python train.py --n_layer=10 --balance_loss=0.000481 --init_std_router=0.0171 --vocab_size=12093 --norm="rmsnorm" --norm_eps=1e-05 --steps=5594
Below are experts of layer 5 (counted from 0) of a mixture-of-experts language model. Rows are named router (the router's row for the expert), gate (a neuron's input weights, with its number), up (a neuron's input weights, with its number), down (a neuron's output weights, with its number) and show model dimensions 192-383. Each number is 50 + 12 x the weight over its row's rms, rounded and kept within 0 to 99.
Before each expert's rows: "mostly gets" lists some tokens that are sent to it at least half of the time; "comes after" lists some tokens at least twice as common just before its tokens as in all text. This comes from a sample of Wikipedia text that the model never trained on. Tokens count by the router's weight.

# expert 56
mostly gets: "\n  ", "ib", "ac", "enn", "Dec", "oc"
comes after: "|", "\n", ")", " ", "P", "N"
router:77 44 56 44 56 32 58 59 36 46 71 43 48 58 52 40 41 58 64 10 72 56 57 50 29 44 42 45 52 64 30 55 60 52 38 52 44 44 65 39 50 57 55 45 53 51 40 51 19 51 32 31 54 43 69 45 63 60 46 39 45 43 50 64 55 52 51 35 29 52 37 34 38 52 51 44 51 47 46 43 53 36 65 50 59 39 67 63 59 73 42 44 43 34 65 58 55 59 57 37 44 62 47 52 62 50 60 63 60 46 77 57 35 63 41 20 52 21 69 36 42 69 49 51 66 42 55 59 40 46 45 50 72 43 70 54 64 61 44 48 76 62 37 63 54 52 40 56 36 50 34 53 56 67 53 45 52 55 57 30 41 38 42 40 60 40 64 58 36 45 39 53 48 63 50 37 39 47 30 64 70 47 33 48 57 56 46 57 55 41 56 70
gate0:45 49 47 63 57 30 58 60 62 58 33 47 78 66 41 50 63 29 40 63 73 54 49 53 29 62 58 44 34 41 38 49 57 46 46 42 78 56 60 41 39 44 46 56 63 59 67 46 16 27 57 70 31 38 44 52 55 44 43 49 52 53 41 52 56 56 39 61 37 61 41 43 48 51 43 58 41 21 64 65 43 38 76 29 76 58 52 52 63 58 47 73 34 51 62 43 48 35 37 45 37 55 53 45 54 55 74 55 24 40 55 45 42 17 49 40 42 38 47 51 33 45 52 67 45 35 54 38 54 23 48 59 68 50 47 46 31 55 56 50 54 46 49 58 54 39 60 37 41 39 70 47 66 49 46 48 39 44 37 43 45 47 57 42 59 58 34 50 45 57 61 56 50 49 56 53 24 70 36 61 49 50 48 43 48 42 60 63 35 53 82 64
up0:49 38 37 57 38 48 49 63 41 56 60 58 43 29 41 30 47 49 48 58 68 64 51 34 37 34 51 62 47 72 45 49 43 49 60 55 59 70 25 48 50 43 35 68 48 29 42 57 59 46 33 34 63 56 55 55 42 52 49 50 59 31 53 47 45 59 74 49 62 46 50 41 31 37 54 76 66 52 52 32 41 47 43 38 39 44 61 35 42 56 38 36 61 50 44 34 73 61 44 24 63 25 44 64 35 58 26 48 29 51 33 43 73 58 58 53 51 40 75 66 60 32 54 30 48 54 46 64 61 39 44 60 72 66 38 44 57 61 26 61 48 50 82 46 35 52 34 73 25 44 46 53 38 58 52 78 66 33 59 47 58 52 40 47 47 26 51 59 51 42 45 39 38 51 41 50 59 42 32 39 71 41 48 54 49 59 50 43 56 57 48 50
down0:64 35 56 45 54 48 51 73 43 54 55 43 52 36 77 49 50 62 55 57 70 49 37 38 36 48 37 48 52 31 66 58 36 66 52 59 33 41 63 54 40 62 44 55 33 35 54 49 53 64 23 42 37 60 22 35 48 50 75 65 38 64 44 49 51 41 54 47 48 74 70 45 61 42 55 56 45 51 26 57 35 50 49 78 30 39 48 49 43 39 57 43 39 47 60 56 50 64 51 60 70 60 43 54 37 66 47 58 40 54 30 50 48 59 34 58 37 50 48 47 53 43 54 45 51 25 76 37 30 46 51 42 44 64 37 45 56 50 31 61 54 53 56 59 59 51 66 48 31 32 54 38 63 49 55 51 38 67 66 51 46 61 59 48 14 60 39 54 75 53 71 60 57 49 65 42 38 25 41 76 50 49 48 51 64 50 65 37 30 80 80 59

# expert 14
mostly gets: "born ", "FW ", "Born", "Succeeded ", "died ", "Win "
comes after: "| ", "\n", "|", ")", " ", "–"
router:42 43 33 69 56 49 45 53 34 38 49 53 53 67 45 53 49 68 37 24 71 54 49 64 35 42 36 71 55 71 36 44 51 49 36 45 42 80 56 49 59 45 57 59 55 42 34 41 34 58 53 29 71 61 55 34 46 51 46 33 41 35 60 69 50 70 43 43 28 55 43 27 51 66 58 46 53 52 43 45 49 43 64 56 54 59 56 65 45 59 55 50 36 42 52 44 55 63 31 73 57 32 33 59 78 73 45 46 84 36 55 45 64 47 42 73 54 37 56 62 46 62 47 57 70 38 50 63 55 48 25 44 45 58 52 51 49 44 53 33 51 67 34 44 73 50 36 61 23 52 44 58 34 45 72 43 57 37 60 43 58 47 62 39 61 57 63 60 71 45 32 47 43 56 50 41 39 40 36 46 80 54 40 39 44 53 25 56 64 52 60 50
gate0:68 64 67 52 55 42 62 47 51 43 29 53 57 41 43 38 36 52 43 52 75 54 54 68 53 36 50 52 34 50 42 43 60 55 57 24 57 61 58 61 38 73 43 54 37 55 59 50 46 49 54 51 55 42 56 34 86 44 68 30 53 50 64 49 60 38 31 42 39 60 53 38 42 31 58 40 23 25 64 51 34 42 47 56 68 67 48 48 27 43 45 47 55 43 63 57 61 46 39 60 45 37 38 53 64 46 44 53 42 46 71 62 48 56 25 65 35 66 55 52 51 52 59 37 56 62 55 66 60 44 51 66 67 67 91 34 37 73 29 36 40 62 59 62 53 64 41 41 28 44 45 68 59 71 48 42 45 55 38 37 46 43 54 40 56 52 66 46 60 56 45 46 56 58 41 52 43 41 52 32 64 53 54 49 70 62 42 46 54 54 65 45
up0:58 40 45 51 35 51 37 66 59 39 43 51 34 61 54 34 34 62 48 47 53 38 58 54 60 49 57 54 71 54 49 68 50 66 57 67 60 51 47 40 37 71 41 38 64 44 53 60 46 36 65 62 57 52 62 49 52 45 47 69 61 43 44 48 62 67 60 56 48 64 65 36 31 61 59 54 52 50 61 52 52 38 61 51 57 28 60 56 55 44 33 43 45 30 46 55 48 52 55 59 35 35 70 60 56 53 54 33 42 45 35 41 27 39 56 18 78 51 32 47 25 51 52 58 38 50 35 51 29 46 49 44 42 48 71 44 68 34 55 36 51 42 48 68 38 69 64 67 55 57 55 49 42 76 47 69 44 48 58 73 55 48 41 47 78 76 91 55 47 35 38 42 68 45 47 46 51 34 50 44 44 66 51 49 39 62 55 30 61 53 62 72
down0:57 34 71 62 24 52 37 32 27 51 65 40 55 33 49 56 61 33 57 51 28 62 33 41 59 43 67 48 33 42 45 59 56 54 24 47 63 72 51 52 46 48 58 44 38 55 47 58 46 28 71 51 60 69 66 65 56 51 65 58 41 33 43 38 62 47 47 57 54 55 55 58 66 37 67 55 44 53 63 57 46 34 49 55 47 71 58 52 60 51 50 34 25 50 69 52 28 62 58 47 36 44 54 62 37 56 45 34 49 45 57 26 30 38 33 52 48 64 31 41 51 59 32 59 45 35 45 49 44 63 33 59 56 70 63 45 48 32 45 54 54 37 56 56 39 54 52 68 62 48 71 44 42 51 51 26 53 57 54 52 46 45 56 54 64 48 62 79 43 54 65 35 45 56 51 49 63 66 51 36 50 34 53 41 47 48 38 49 54 34 40 36

# expert 21
mostly gets: "\n\n", "== ", "\n", "=== ", "). ", "\". "
comes after: "\n", ".", "|", "\n\n", ")", "=="
router:41 60 39 63 59 51 53 48 54 45 49 39 25 59 28 43 63 57 62 35 56 67 62 46 39 46 28 75 65 35 41 47 69 43 53 49 52 60 68 49 38 48 64 52 72 61 37 44 40 69 51 39 70 58 57 50 35 49 77 59 51 63 46 45 44 60 37 33 70 44 24 58 34 54 58 36 53 63 62 53 44 60 50 47 61 48 55 66 30 64 67 56 61 53 57 68 46 66 51 44 56 55 43 65 63 40 54 62 55 38 66 41 59 61 53 49 44 22 48 48 37 52 44 49 67 41 68 43 77 55 36 48 43 40 63 35 37 70 30 35 55 67 40 46 58 67 44 56 51 46 43 69 42 46 69 58 42 36 50 39 47 45 43 41 78 70 54 61 41 66 34 54 54 56 66 55 68 56 36 69 37 39 46 65 42 57 44 45 57 40 35 62
gate2:45 47 13 52 27 50 57 54 55 37 52 45 48 35 50 37 42 66 45 52 52 51 43 49 68 28 34 27 60 42 43 58 61 44 49 35 41 67 66 57 42 47 37 44 39 55 31 36 47 49 50 47 66 67 57 56 43 50 44 53 57 60 37 30 51 69 55 46 88 38 25 35 40 62 42 50 58 64 43 50 56 58 40 43 47 44 47 55 59 43 63 53 49 41 58 42 57 67 43 42 66 51 54 35 71 49 64 53 63 71 47 49 47 59 52 58 28 58 46 58 65 44 60 58 44 51 49 58 37 51 58 63 42 39 48 48 49 49 43 62 45 65 43 33 68 57 58 30 57 49 58 55 41 50 37 55 55 49 51 48 39 37 57 57 60 54 35 41 51 58 46 58 58 60 45 38 65 51 39 59 56 72 56 37 60 56 33 35 43 40 35 53
up2:47 52 38 49 37 47 56 48 39 42 56 71 44 58 50 50 44 65 58 45 84 67 55 56 25 34 47 53 50 37 43 54 51 40 49 36 47 65 53 59 59 49 27 66 61 48 30 45 50 50 39 61 38 39 38 46 28 22 54 58 67 68 47 43 27 59 48 35 50 55 64 30 52 47 37 89 50 59 55 63 63 52 57 52 49 60 54 49 48 56 45 52 31 47 45 69 58 49 40 35 43 44 58 35 49 35 48 66 66 49 48 57 56 69 46 39 59 68 57 50 29 65 55 54 26 43 34 68 72 53 18 53 39 50 46 44 58 49 38 59 30 58 55 55 55 61 57 57 49 56 21 57 34 62 68 60 41 54 53 54 62 30 50 37 45 42 61 37 57 63 43 47 78 74 49 39 53 56 48 46 40 67 85 67 49 50 47 62 32 42 47 69
down2:46 45 45 69 40 55 41 43 37 47 63 53 51 31 62 60 41 23 52 44 43 48 46 37 31 31 35 72 51 33 29 46 76 49 73 24 47 58 54 31 38 39 66 45 55 54 56 45 46 32 43 49 37 46 44 57 41 44 57 39 44 63 59 52 56 63 43 46 61 34 54 44 44 33 39 40 73 59 40 30 39 50 55 58 43 45 51 48 44 33 71 58 35 53 40 51 70 35 36 57 58 45 28 49 53 28 43 69 75 54 52 58 38 60 51 29 55 61 60 57 55 46 48 45 46 48 43 51 43 46 54 54 54 31 49 54 43 23 35 38 39 32 49 49 43 45 12 54 46 59 64 26 56 56 72 41 40 41 28 57 40 51 50 50 34 34 48 54 57 35 55 36 56 65 35 54 33 42 52 42 48 38 42 39 55 23 76 39 59 65 59 39

# expert 47
mostly gets: "MF ", "00 ", "FW ", "Total ", "Yes ", "Succeeded "
comes after: "| ", "|", ".", "–", ":", "=="
router:23 52 45 52 32 46 56 82 36 42 51 56 45 57 67 18 50 56 32 43 70 79 47 47 53 37 28 54 56 63 60 25 68 55 39 45 64 65 49 49 50 43 55 68 46 57 37 36 42 73 65 36 70 39 41 43 62 59 62 40 55 32 36 54 42 67 33 40 60 59 42 51 57 56 71 43 48 45 61 42 40 47 72 66 61 28 58 71 48 40 49 54 67 67 75 39 50 62 45 71 47 47 28 54 50 55 59 23 68 35 38 53 43 62 59 52 52 26 43 59 30 51 52 59 77 45 69 49 61 39 49 66 45 41 62 62 46 48 57 53 63 64 34 47 64 52 53 72 60 40 25 58 37 45 60 40 43 38 62 47 44 48 41 68 54 55 43 50 58 43 32 53 55 67 57 53 53 45 58 56 59 55 43 31 54 60 32 48 62 55 71 57
gate0:34 28 43 29 35 43 53 60 57 23 49 71 58 64 64 29 73 40 29 59 54 59 38 72 73 50 43 32 55 49 67 38 64 55 90 64 41 42 56 54 31 43 48 52 49 36 64 58 48 44 61 46 34 36 23 54 49 49 53 31 32 40 59 50 37 56 59 30 54 62 37 46 62 46 52 49 44 40 54 54 43 54 68 49 64 37 61 51 47 34 40 61 52 63 51 41 33 55 54 77 49 45 65 59 33 43 43 48 55 52 59 37 23 46 45 46 50 49 67 56 19 62 50 58 64 47 52 72 57 58 46 64 57 62 40 67 67 39 49 54 56 54 34 60 56 65 73 43 21 49 43 49 32 26 40 50 68 43 39 66 49 73 51 53 40 35 49 51 76 80 59 56 51 38 44 65 37 57 47 39 59 63 49 63 54 40 38 62 49 45 61 56
up0:32 45 47 42 52 63 22 32 43 49 34 64 54 58 63 43 62 64 47 61 52 55 57 69 71 48 44 57 42 60 72 68 61 41 62 53 45 45 40 52 51 65 23 55 40 36 50 53 49 66 59 69 33 69 35 42 61 44 55 53 43 48 60 45 37 52 57 45 61 62 27 45 51 47 54 60 50 24 47 60 40 38 59 48 60 38 61 54 59 34 59 46 59 56 54 52 42 50 59 52 31 49 57 53 54 51 47 54 30 48 56 58 39 48 26 58 34 47 46 44 41 51 49 63 72 52 48 65 58 61 29 41 57 40 65 51 57 49 29 32 31 66 35 40 45 65 46 55 47 39 58 42 46 37 41 60 65 45 51 57 45 43 38 68 48 38 61 46 72 53 44 35 37 39 41 68 54 46 47 57 84 36 51 41 56 47 50 52 54 47 43 46
down0:40 36 61 58 49 42 37 55 59 60 38 71 58 45 61 70 65 65 54 60 30 40 59 24 44 48 54 47 47 63 39 62 53 50 52 57 49 47 32 46 58 75 36 54 60 54 56 58 43 48 44 57 43 50 49 41 45 47 48 28 48 52 43 47 56 58 41 65 60 67 49 59 61 30 45 23 64 38 88 38 49 24 75 55 49 27 33 49 71 47 53 42 49 37 45 52 33 69 44 48 24 40 56 50 37 59 56 54 36 60 53 57 33 35 39 52 58 72 51 64 74 64 52 55 58 47 32 49 53 61 36 50 39 56 44 51 43 40 59 50 50 75 51 40 49 45 58 75 66 42 56 39 27 73 42 52 50 52 40 49 43 59 55 59 56 60 58 51 34 41 60 59 44 55 30 63 43 42 57 38 44 51 49 51 56 64 57 38 61 61 49 57